Weights of a small mixture-of-experts language model, trained from scratch on English Wikipedia.
Training: a variant of Muon for the experts, 4399 steps.
Below are experts of layer 2 (counted from 0) of a mixture-of-experts language model. Rows are named router (the router's row for the expert), gate (a neuron's input weights, with its number), up (a neuron's input weights, with its number) and show model dimensions 192-255. Each number is 50 + 15 x the weight over its row's rms, rounded and kept within 0 to 99.
Before each expert's rows: a language model's description of what the expert responds to. This comes from a sample of Wikipedia text that the model never trained on.

# expert 0
Description: Main verbs and auxiliaries right after a sentence subject in narrative prose, such as was, is, had, came, remained.
router:23 51 33 62 37 64 45 53 41 28 35 52 63 66 29 60 44 42 78 42 59 56 49 32 67 59 57 41 42 35 68 41 51 57 36 46 39 72 48 42 31 58 57 73 57 47 70 44 50 36 30 42 43 53 39 26 57 48 62 67 68 53 37 48
gate0:56 60 52 50 61 50 51 61 39 57 42 75 52 49 35 70 37 61 75 39 59 48 70 34 49 57 54 46 52 42 64 23 52 35 51 60 45 19 82 59 42 56 28 61 48 52 60 14 29 63 32 40 36 41 31 69 45 58 59 47 78 67 60 49
up0:19 41 59 48 58 36 53 63 57 50 65 55 57 55 31 39 42 62 58 53 41 36 48 38 51 44 36 51 69 45 79 48 37 45 41 42 42 41 63 73 34 62 47 14 48 54 29 34 65 55 45 56 60 46 48 46 41 41 56 63 70 52 54 53
gate1:35 64 67 37 39 35 22 47 35 37 68 38 66 35 64 65 64 43 38 73 22 84 39 78 57 52 55 51 68 62 11 41 48 73 51 55 30 19 76 47 47 62 48 65 45 36 49 57 27 56 83 41 31 57 51 33 50 38 41 39 39 48 44 58
up1:80 54 47 52 56 65 50 66 31 36 53 40 45 53 61 40 79 58 53 59 37 36 47 62 73 50 31 56 66 61 46 44 50 49 43 55 43 31 44 92 34 47 41 74 41 47 70 58 53 55 63 59 59 58 63 14 31 67 45 52 69 48 52 55
gate2:68 78 33 47 62 59 53 69 34 50 32 66 35 59 54 53 37 59 53 60 47 60 59 64 47 24 66 60 54 25 45 22 38 27 45 57 75 46 40 54 42 47 61 42 53 52 53 66 51 66 49 52 31 53 59 58 32 72 36 44 73 34 45 45
up2:58 63 64 72 51 42 32 52 20 58 51 76 38 63 56 46 70 56 32 50 52 47 59 52 46 48 51 36 73 56 83 21 32 58 48 52 53 83 50 56 43 52 56 33 49 59 40 49 65 66 35 41 27 28 22 37 59 49 38 60 56 45 71 66
gate3:52 69 42 30 34 47 61 31 39 63 41 37 73 41 44 62 59 69 69 72 36 64 54 50 39 73 61 70 54 59 34 71 48 22 44 60 39 47 42 44 42 66 60 45 43 45 24 19 46 60 75 65 50 51 36 80 36 54 43 38 57 54 54 38
up3:50 77 25 53 21 65 25 40 63 58 46 44 39 43 36 56 74 47 52 59 37 24 55 65 66 65 45 52 52 99 27 83 56 33 44 56 42 51 51 43 35 55 27 62 59 62 61 35 63 75 55 65 68 58 45 58 68 58 72 57 44 40 35 41
gate4:52 40 44 45 35 71 52 45 50 47 63 58 54 70 31 11 05 54 58 52 56 63 71 52 43 30 50 41 53 81 46 47 59 40 48 47 19 42 40 56 46 56 12 52 85 62 15 40 49 40 47 35 33 42 59 65 14 55 55 57 50 34 59 30
up4:68 46 48 61 36 35 45 12 55 30 57 43 31 63 60 37 57 34 59 68 69 21 71 48 11 31 64 36 81 45 52 48 45 59 44 56 32 60 48 20 56 44 50 35 54 79 78 53 44 26 60 52 17 68 35 41 42 77 55 43 39 51 64 41
gate5:64 61 42 22 35 52 35 61 64 59 48 67 46 59 45 68 56 51 61 58 54 56 42 00 71 41 48 51 63 29 24 52 46 54 58 43 70 40 41 44 54 47 74 50 48 36 42 52 52 42 78 63 32 77 45 58 44 67 33 40 71 58 39 64
up5:34 35 16 78 51 57 69 57 36 47 55 32 29 38 34 52 64 50 51 74 30 59 58 39 52 68 67 52 64 82 76 62 46 47 42 64 53 73 59 65 50 49 57 61 52 50 50 63 33 61 36 43 61 25 64 21 21 31 47 23 44 52 58 71
gate6:55 37 41 09 34 26 63 80 74 62 56 34 45 43 56 80 70 59 30 57 70 44 26 35 23 51 51 75 47 40 42 35 59 67 59 52 22 67 61 22 42 49 41 51 60 06 38 69 35 53 52 52 18 58 44 47 39 64 44 71 57 32 62 50
up6:80 55 21 56 63 59 44 63 84 38 61 16 28 65 51 26 34 73 37 65 99 35 68 25 30 53 51 56 36 29 30 69 55 65 70 49 42 49 54 53 50 51 59 01 48 32 38 65 46 31 61 50 56 41 67 53 45 83 37 69 70 62 48 45
gate7:34 57 51 39 53 28 22 51 55 46 41 60 28 53 49 57 50 72 55 65 75 88 24 21 53 41 25 41 36 27 51 62 49 41 47 67 51 57 55 91 48 72 48 14 44 25 69 58 36 31 32 47 51 69 70 82 48 47 39 67 66 61 57 62
up7:44 59 47 57 33 76 76 61 44 48 52 39 70 42 41 37 72 18 60 13 61 42 36 52 35 51 54 46 85 64 50 32 68 43 47 42 46 71 45 39 39 32 50 73 63 69 42 45 57 47 59 49 36 51 59 40 44 66 56 21 14 52 43 44
gate8:40 51 60 26 37 47 70 46 44 59 47 43 45 62 65 44 52 38 70 52 47 28 06 39 51 43 39 57 72 53 43 55 63 59 57 68 50 35 09 44 45 43 41 78 37 59 76 56 56 21 51 53 35 59 61 39 47 69 42 78 45 34 53 52
up8:43 54 57 41 46 48 54 33 40 58 70 81 84 70 57 68 73 32 70 75 54 60 50 80 54 59 55 27 85 70 35 30 50 64 54 63 84 48 56 35 47 38 50 40 42 10 36 36 39 62 24 60 28 46 41 72 55 27 35 77 66 61 69 63
gate9:77 67 45 49 40 56 75 41 60 55 47 39 46 57 69 67 53 79 37 55 64 37 47 48 62 37 63 52 21 82 44 27 47 36 56 54 60 14 68 72 57 50 65 64 35 46 35 58 47 37 53 38 41 41 53 37 40 28 63 64 64 65 50 53
up9:48 38 61 35 41 30 44 79 19 53 37 43 63 36 65 37 64 70 54 43 28 49 50 72 38 62 48 09 49 13 85 63 78 50 51 51 58 40 37 41 58 54 53 80 51 74 57 36 38 58 60 49 39 43 30 72 57 40 46 34 35 40 58 43
gate10:69 64 68 28 34 67 32 45 58 37 29 33 15 62 66 51 49 59 22 63 73 47 66 60 49 54 74 15 61 61 28 22 51 83 41 57 22 31 61 78 48 48 63 77 46 24 54 41 65 35 53 44 28 45 35 51 25 63 56 36 38 59 76 59
up10:47 61 57 18 91 54 41 54 63 19 50 19 40 60 39 34 45 59 49 47 78 37 37 39 41 55 45 48 73 37 12 35 60 53 43 52 46 55 54 76 37 52 42 45 70 67 30 52 51 54 39 44 50 55 44 16 56 69 46 47 59 73 60 68